Below are experts of layer 2 (counted from 0) of a mixture-of-experts language model. Rows are named router (the router's row for the expert), gate (a neuron's input weights, with its number), up (a neuron's input weights, with its number), down (a neuron's output weights, with its number) and show model dimensions 64-127. Each number is 200 + 40 x the weight over its row's rms, rounded and kept within 0 to 999.
Before each expert's rows: "gets" lists some tokens that make up at least twice as much of what it gets as of all text. This comes from a sample of Wikipedia text that the model never trained on. Tokens count by the router's weight.

# expert 16
gets: " is", " are", " was", " also", " not", " only"
router,245,260,219,190,182,249,194,208,201,233,225,179,186,224,220,158,137,180,235,184,235,201,167,240,158,254,159,182,197,164,221,124,171,296,186,247,205,203,200,153,203,163,243,178,153,272,142,185,162,239,137,219,257,240,199,233,168,171,199,187,216,231,107,249
gate0,232,270,193,185,161,270,199,173,152,234,255,205,190,267,228,182,144,187,188,162,205,197,259,169,116,235,141,170,220,171,171,167,175,304,213,266,214,212,177,133,237,118,251,203,190,238,153,182,179,270,148,150,249,202,157,176,159,169,231,214,192,228,194,233
up0,224,187,195,191,202,234,190,212,170,223,255,139,257,231,275,229,189,251,155,139,259,218,245,196,207,189,165,166,219,206,163,224,192,252,186,252,174,242,252,140,231,233,158,250,233,99,169,199,227,249,221,214,182,232,257,154,230,217,210,177,167,256,177,169
down0,211,212,192,203,102,211,185,290,171,224,204,220,226,233,230,160,220,187,234,209,192,199,258,113,131,176,155,290,160,194,209,233,208,279,140,190,191,227,200,108,179,186,141,236,210,213,239,247,125,133,215,134,203,193,195,161,245,288,240,216,181,205,181,232

# expert 18
gets: " and", " |", " that", " which", " but", ","
router,264,240,228,189,171,290,259,202,197,215,247,196,193,227,223,167,127,167,257,218,227,190,162,254,96,270,148,210,193,176,256,139,215,240,293,283,216,212,181,195,219,173,268,211,178,256,144,244,145,236,90,214,242,223,206,216,158,171,171,197,180,173,136,227
gate0,275,230,170,244,161,269,266,232,170,178,223,160,199,238,270,204,175,176,253,157,160,152,226,254,209,221,173,221,197,146,232,132,204,301,232,239,218,193,225,152,199,193,257,224,159,240,120,181,166,197,225,248,198,204,145,196,182,226,131,183,154,186,158,194
up0,181,238,170,160,151,123,185,231,192,224,215,220,184,233,196,172,189,186,130,199,222,161,216,154,165,199,128,190,188,205,169,256,219,232,232,145,216,244,176,155,257,148,144,181,290,276,154,255,274,221,223,136,199,200,179,260,169,236,194,262,221,247,284,197
down0,258,179,171,203,253,217,232,137,178,208,174,239,198,179,183,241,238,183,167,223,233,258,257,99,205,181,146,243,189,193,222,254,180,239,223,208,287,229,158,205,174,181,152,271,253,212,218,308,181,225,234,176,193,175,191,121,233,215,265,183,238,163,220,236

# expert 3
gets: " of", " for", " to", " in", " from", "ed"
router,227,229,227,171,144,230,139,219,148,200,236,200,186,243,247,187,128,133,217,193,179,231,150,260,102,214,171,149,223,156,230,148,116,268,228,301,251,227,172,164,202,184,235,188,234,246,173,223,125,205,140,217,222,243,185,260,145,223,145,206,155,256,137,203
gate0,237,300,186,197,244,274,190,176,218,196,232,187,187,260,215,177,104,210,222,181,215,226,175,236,188,250,116,185,213,167,243,238,195,256,256,237,212,216,207,186,187,114,215,233,155,283,112,233,163,238,144,200,264,234,161,267,181,149,200,217,207,240,132,254
up0,228,224,136,177,176,177,241,194,122,232,160,206,178,203,184,168,280,189,245,176,263,180,243,172,219,210,191,185,244,195,220,182,250,183,272,247,187,197,201,217,202,178,231,143,229,213,158,168,240,250,212,192,279,149,209,103,164,196,228,201,149,203,210,224
down0,209,195,173,248,175,240,223,134,240,118,227,191,192,236,202,182,180,191,266,274,155,270,146,199,212,242,164,232,105,203,243,224,171,188,218,191,205,207,174,116,255,218,161,223,121,228,233,129,184,193,190,218,153,163,243,238,249,158,87,139,174,240,229,229

# expert 1
gets: " to", " on", " in", ":", "ed", " "
router,226,246,226,145,212,227,243,160,205,155,244,230,153,200,245,133,195,191,215,137,158,157,163,186,136,203,136,216,176,179,217,149,243,237,274,256,201,253,188,268,226,171,297,203,172,237,157,229,146,242,141,217,243,203,183,240,181,182,191,209,188,264,112,219
gate0,192,285,210,145,176,286,183,201,275,190,178,186,163,235,199,195,149,201,247,208,218,224,212,168,188,232,200,204,255,172,245,179,153,255,186,231,249,221,212,203,244,134,244,136,152,268,156,143,194,260,236,193,291,276,168,221,201,188,192,245,186,209,165,224
up0,170,192,241,219,195,226,178,200,262,166,216,126,201,176,190,252,202,196,141,201,135,160,223,127,124,205,216,180,139,196,172,218,164,170,235,263,96,191,272,195,269,209,204,167,207,214,200,157,208,120,235,177,176,242,189,164,229,259,162,214,200,188,205,154
down0,220,185,184,190,122,144,212,213,205,129,185,185,202,204,184,265,149,249,165,247,197,145,143,173,138,189,223,208,211,239,286,178,164,190,175,115,230,125,162,174,220,196,262,196,139,244,211,249,200,203,245,201,209,132,211,158,187,166,226,159,230,158,183,234

# expert 25
gets: " he", " He", " his", " ", " it", " It"
router,220,253,285,199,247,247,217,205,180,182,198,195,205,235,287,216,203,162,230,177,201,207,181,155,205,189,58,206,261,172,193,187,173,255,231,221,164,183,208,157,236,196,202,159,214,256,177,159,215,202,204,215,289,225,179,224,194,205,166,167,229,199,154,246
gate0,190,215,243,244,202,185,199,241,218,243,190,221,194,218,222,200,174,176,275,140,269,122,213,159,183,203,156,189,247,194,151,180,87,219,165,235,191,177,213,223,224,205,238,138,236,223,208,188,143,209,135,244,221,270,250,308,210,267,231,207,221,184,167,216
up0,172,199,161,143,143,200,238,201,191,159,229,174,178,198,209,235,218,205,205,305,210,282,175,230,188,196,288,158,102,205,160,219,255,181,254,196,208,224,226,186,138,179,174,277,96,202,200,218,205,233,180,221,177,168,200,130,208,130,150,212,215,135,196,208
down0,227,196,236,235,187,183,207,219,289,205,166,181,197,172,205,213,163,212,245,179,209,123,244,248,112,80,283,276,237,212,228,175,107,147,265,236,239,228,231,246,158,185,218,168,182,186,205,275,212,213,245,166,170,220,197,213,171,171,237,215,245,204,231,262

# expert 34
gets: "\n", " Succeeded", "′", "|---|---|---|---", "\n\n", "and"
router,295,290,242,166,210,195,252,206,188,191,113,211,144,196,226,169,215,80,174,170,224,189,162,204,212,236,191,135,257,176,220,215,194,225,250,217,218,216,154,149,245,152,238,168,234,219,199,155,222,186,171,278,198,221,214,215,165,206,200,151,231,211,172,263
gate0,187,267,206,169,199,232,178,172,164,186,236,228,113,215,154,139,159,167,222,261,187,191,204,182,202,256,164,205,200,221,204,231,209,257,173,256,239,207,214,173,192,113,219,220,180,251,136,187,145,260,198,155,248,223,206,240,164,171,229,220,126,213,200,221
up0,188,209,235,172,183,189,288,210,147,187,165,185,218,189,178,154,259,117,221,287,194,153,193,218,220,228,188,141,202,253,170,170,231,225,182,263,261,225,198,163,207,230,149,219,214,175,237,166,161,240,192,266,158,165,184,294,249,254,252,189,197,226,221,180
down0,258,190,230,127,215,170,244,206,171,242,202,201,176,142,213,167,183,176,251,255,203,149,250,192,159,213,174,262,191,195,197,195,173,145,177,228,160,217,181,178,181,200,162,146,246,254,172,201,206,277,176,159,208,142,164,169,183,134,171,194,276,220,106,178

# expert 11
gets: " r", " t", " l", " p", "r", " L"
router,197,249,259,220,210,295,203,194,199,173,207,200,205,232,187,118,197,208,199,156,168,215,174,188,164,169,208,160,253,174,241,147,156,289,181,224,203,252,222,181,176,154,181,113,128,231,173,226,167,254,138,163,281,277,234,246,247,223,238,181,175,234,123,219
gate0,228,231,195,286,226,224,185,217,258,250,280,134,161,222,246,210,173,92,201,229,253,208,232,203,189,192,170,190,141,173,185,133,160,167,225,203,172,177,127,130,243,223,233,190,149,207,178,160,95,243,124,220,220,229,203,199,164,163,216,198,153,218,197,247
up0,190,222,236,216,243,230,182,255,209,157,189,199,217,198,188,226,252,177,173,177,165,244,193,159,136,195,177,232,184,201,186,128,116,268,197,183,116,150,169,212,104,223,222,220,174,147,237,197,116,205,211,259,176,270,230,167,242,201,222,151,159,234,194,202
down0,230,161,137,254,168,238,208,200,214,258,200,170,184,188,167,214,262,196,272,155,228,191,222,143,296,248,162,302,158,168,192,269,194,212,143,181,264,215,107,248,212,224,184,109,259,229,230,245,233,229,205,217,186,234,201,178,243,244,212,177,204,194,186,192

# expert 26
gets: "\n", "\"", "==", ")", "==C", "==S"
router,266,256,159,209,195,213,223,159,199,223,206,187,213,239,279,203,156,146,264,210,148,197,201,248,225,203,179,171,204,146,196,210,202,227,240,192,263,180,225,190,206,166,239,221,203,238,122,230,159,210,166,242,218,214,163,269,160,184,137,169,228,200,165,175
gate0,131,247,146,241,222,241,132,335,276,164,224,194,240,248,264,234,179,184,253,190,193,200,199,217,235,204,124,213,126,152,224,224,181,260,204,150,215,190,166,200,251,190,226,203,148,207,168,257,123,229,240,209,191,248,191,265,204,203,191,187,133,242,198,205
up0,100,230,190,232,219,250,181,258,242,210,217,216,200,174,226,252,181,231,187,208,230,219,180,226,239,185,149,185,187,165,279,252,199,224,201,169,241,178,185,149,266,215,187,215,184,207,201,284,142,209,262,235,177,270,172,298,264,173,161,187,113,225,198,182
down0,200,190,186,284,235,252,234,132,129,160,215,263,181,190,166,232,264,182,280,199,134,242,193,217,200,207,215,240,174,195,207,230,199,170,174,157,188,253,236,186,224,210,91,220,255,179,175,131,224,157,194,210,195,109,154,157,114,175,161,204,222,210,183,194

# expert 29
gets: " p", " t", " c", " d", " w", " b"
router,202,269,132,178,219,177,210,241,224,180,172,223,207,208,203,211,169,223,243,160,251,215,153,205,196,287,222,129,166,155,186,212,159,294,181,214,206,218,182,159,141,141,207,259,127,235,156,249,204,292,236,202,280,182,209,184,194,216,257,203,294,217,142,194
gate0,163,223,166,191,194,132,238,272,231,111,146,208,224,161,254,177,257,236,206,230,162,161,221,169,217,175,248,212,202,194,153,179,200,137,208,170,231,255,184,207,111,183,147,250,198,168,163,184,215,234,206,194,188,227,253,203,218,223,231,200,226,94,162,143
up0,204,164,226,137,266,220,230,226,261,163,179,219,231,188,223,196,179,246,186,221,155,159,199,226,131,219,215,212,257,217,167,211,116,161,120,231,223,227,131,146,164,201,211,252,238,192,184,184,208,159,193,144,222,81,229,219,160,162,145,207,195,109,167,200
down0,222,218,155,212,120,205,202,277,222,217,209,169,188,235,226,221,187,227,201,310,189,255,226,175,210,194,216,168,183,150,204,203,278,191,163,156,183,256,224,126,180,201,169,169,214,248,180,178,148,231,173,306,172,234,202,209,294,217,229,185,205,206,215,205

# expert 35
gets: ")", " 0", " Th", " R", " dec", " D"
router,194,271,167,189,207,288,161,197,239,248,225,210,201,246,235,193,158,162,201,223,267,163,199,198,189,208,155,183,188,171,248,213,186,257,203,231,245,193,198,153,204,159,237,181,135,276,127,205,200,241,158,207,258,203,192,280,123,160,160,260,243,236,161,235
gate0,217,244,167,142,158,308,184,254,193,237,208,231,115,150,199,118,188,111,219,170,211,176,179,241,219,242,164,192,223,208,195,215,224,203,165,216,235,164,160,210,181,205,187,215,178,256,175,177,146,261,251,223,231,228,184,194,149,123,307,212,171,150,168,239
up0,236,197,143,282,197,187,218,173,159,187,182,111,185,275,205,281,222,179,274,215,217,237,182,236,175,194,189,200,161,147,216,154,225,292,248,230,231,256,208,164,241,157,183,238,217,228,194,245,211,202,163,219,182,244,194,171,265,209,146,215,238,272,254,196
down0,177,202,171,201,208,190,172,190,246,141,202,248,246,225,207,185,233,237,176,208,146,271,230,234,245,171,228,221,195,195,166,319,240,259,199,111,211,189,126,241,114,221,201,232,210,158,219,230,199,182,192,207,191,165,304,219,242,204,170,188,213,227,187,203

# expert 36
gets: " over", " at", " under", " up", " ", " with"
router,197,232,173,156,182,300,266,205,156,226,210,198,201,213,302,144,139,211,168,192,213,170,144,194,190,235,142,180,200,161,278,121,245,209,207,265,222,232,176,172,140,172,265,192,213,231,151,183,125,200,201,225,240,192,193,274,176,235,197,273,220,166,151,241
gate0,179,207,197,167,181,252,308,221,202,114,234,133,200,222,163,218,228,244,249,156,208,247,175,119,260,294,174,247,240,221,224,223,173,213,216,191,221,239,219,165,248,147,97,201,231,258,170,237,209,210,153,240,251,235,169,155,185,203,267,251,243,148,254,215
up0,229,234,183,221,265,128,141,196,241,236,164,244,158,244,188,172,180,165,174,228,186,153,245,232,128,134,234,160,151,177,184,182,216,228,232,146,206,147,177,199,207,209,232,200,193,238,171,158,251,239,199,156,226,124,221,268,200,197,85,109,131,259,143,151
down0,245,202,257,199,211,259,190,197,196,234,138,155,241,189,215,169,190,167,226,177,249,226,123,133,238,212,247,213,168,209,100,243,154,170,265,182,179,156,246,174,245,195,250,164,168,194,190,236,201,235,160,188,206,186,193,190,249,202,250,225,194,129,167,286

# expert 10
gets: " was", " were", " history", " been", " served", " '"
router,270,262,186,192,183,292,195,214,151,207,236,212,172,289,223,177,149,179,232,184,235,232,147,244,163,225,159,175,191,127,218,131,199,259,232,256,256,214,217,171,229,159,225,153,165,266,160,188,190,227,141,178,251,216,152,238,134,173,157,206,216,222,135,223
gate0,221,292,195,132,198,263,194,158,199,200,197,166,153,252,178,123,172,158,251,204,226,200,184,185,215,238,135,196,232,181,265,173,176,261,232,256,205,225,177,191,185,127,239,207,172,298,106,219,186,240,189,174,289,255,231,222,157,181,195,217,183,249,167,241
up0,202,203,170,240,183,350,210,237,219,264,261,146,243,182,243,177,179,231,215,147,203,193,203,127,251,201,174,215,239,209,208,141,233,237,216,157,296,222,192,140,252,231,214,185,199,220,223,163,229,201,206,232,209,187,201,212,184,248,232,222,215,131,214,146
down0,241,200,191,250,210,219,132,252,287,291,240,256,184,204,178,189,233,159,239,160,238,169,206,267,263,235,181,156,250,220,249,262,260,170,240,146,181,190,227,133,163,189,214,141,188,233,185,182,176,134,247,191,215,159,207,224,227,267,212,195,234,142,206,274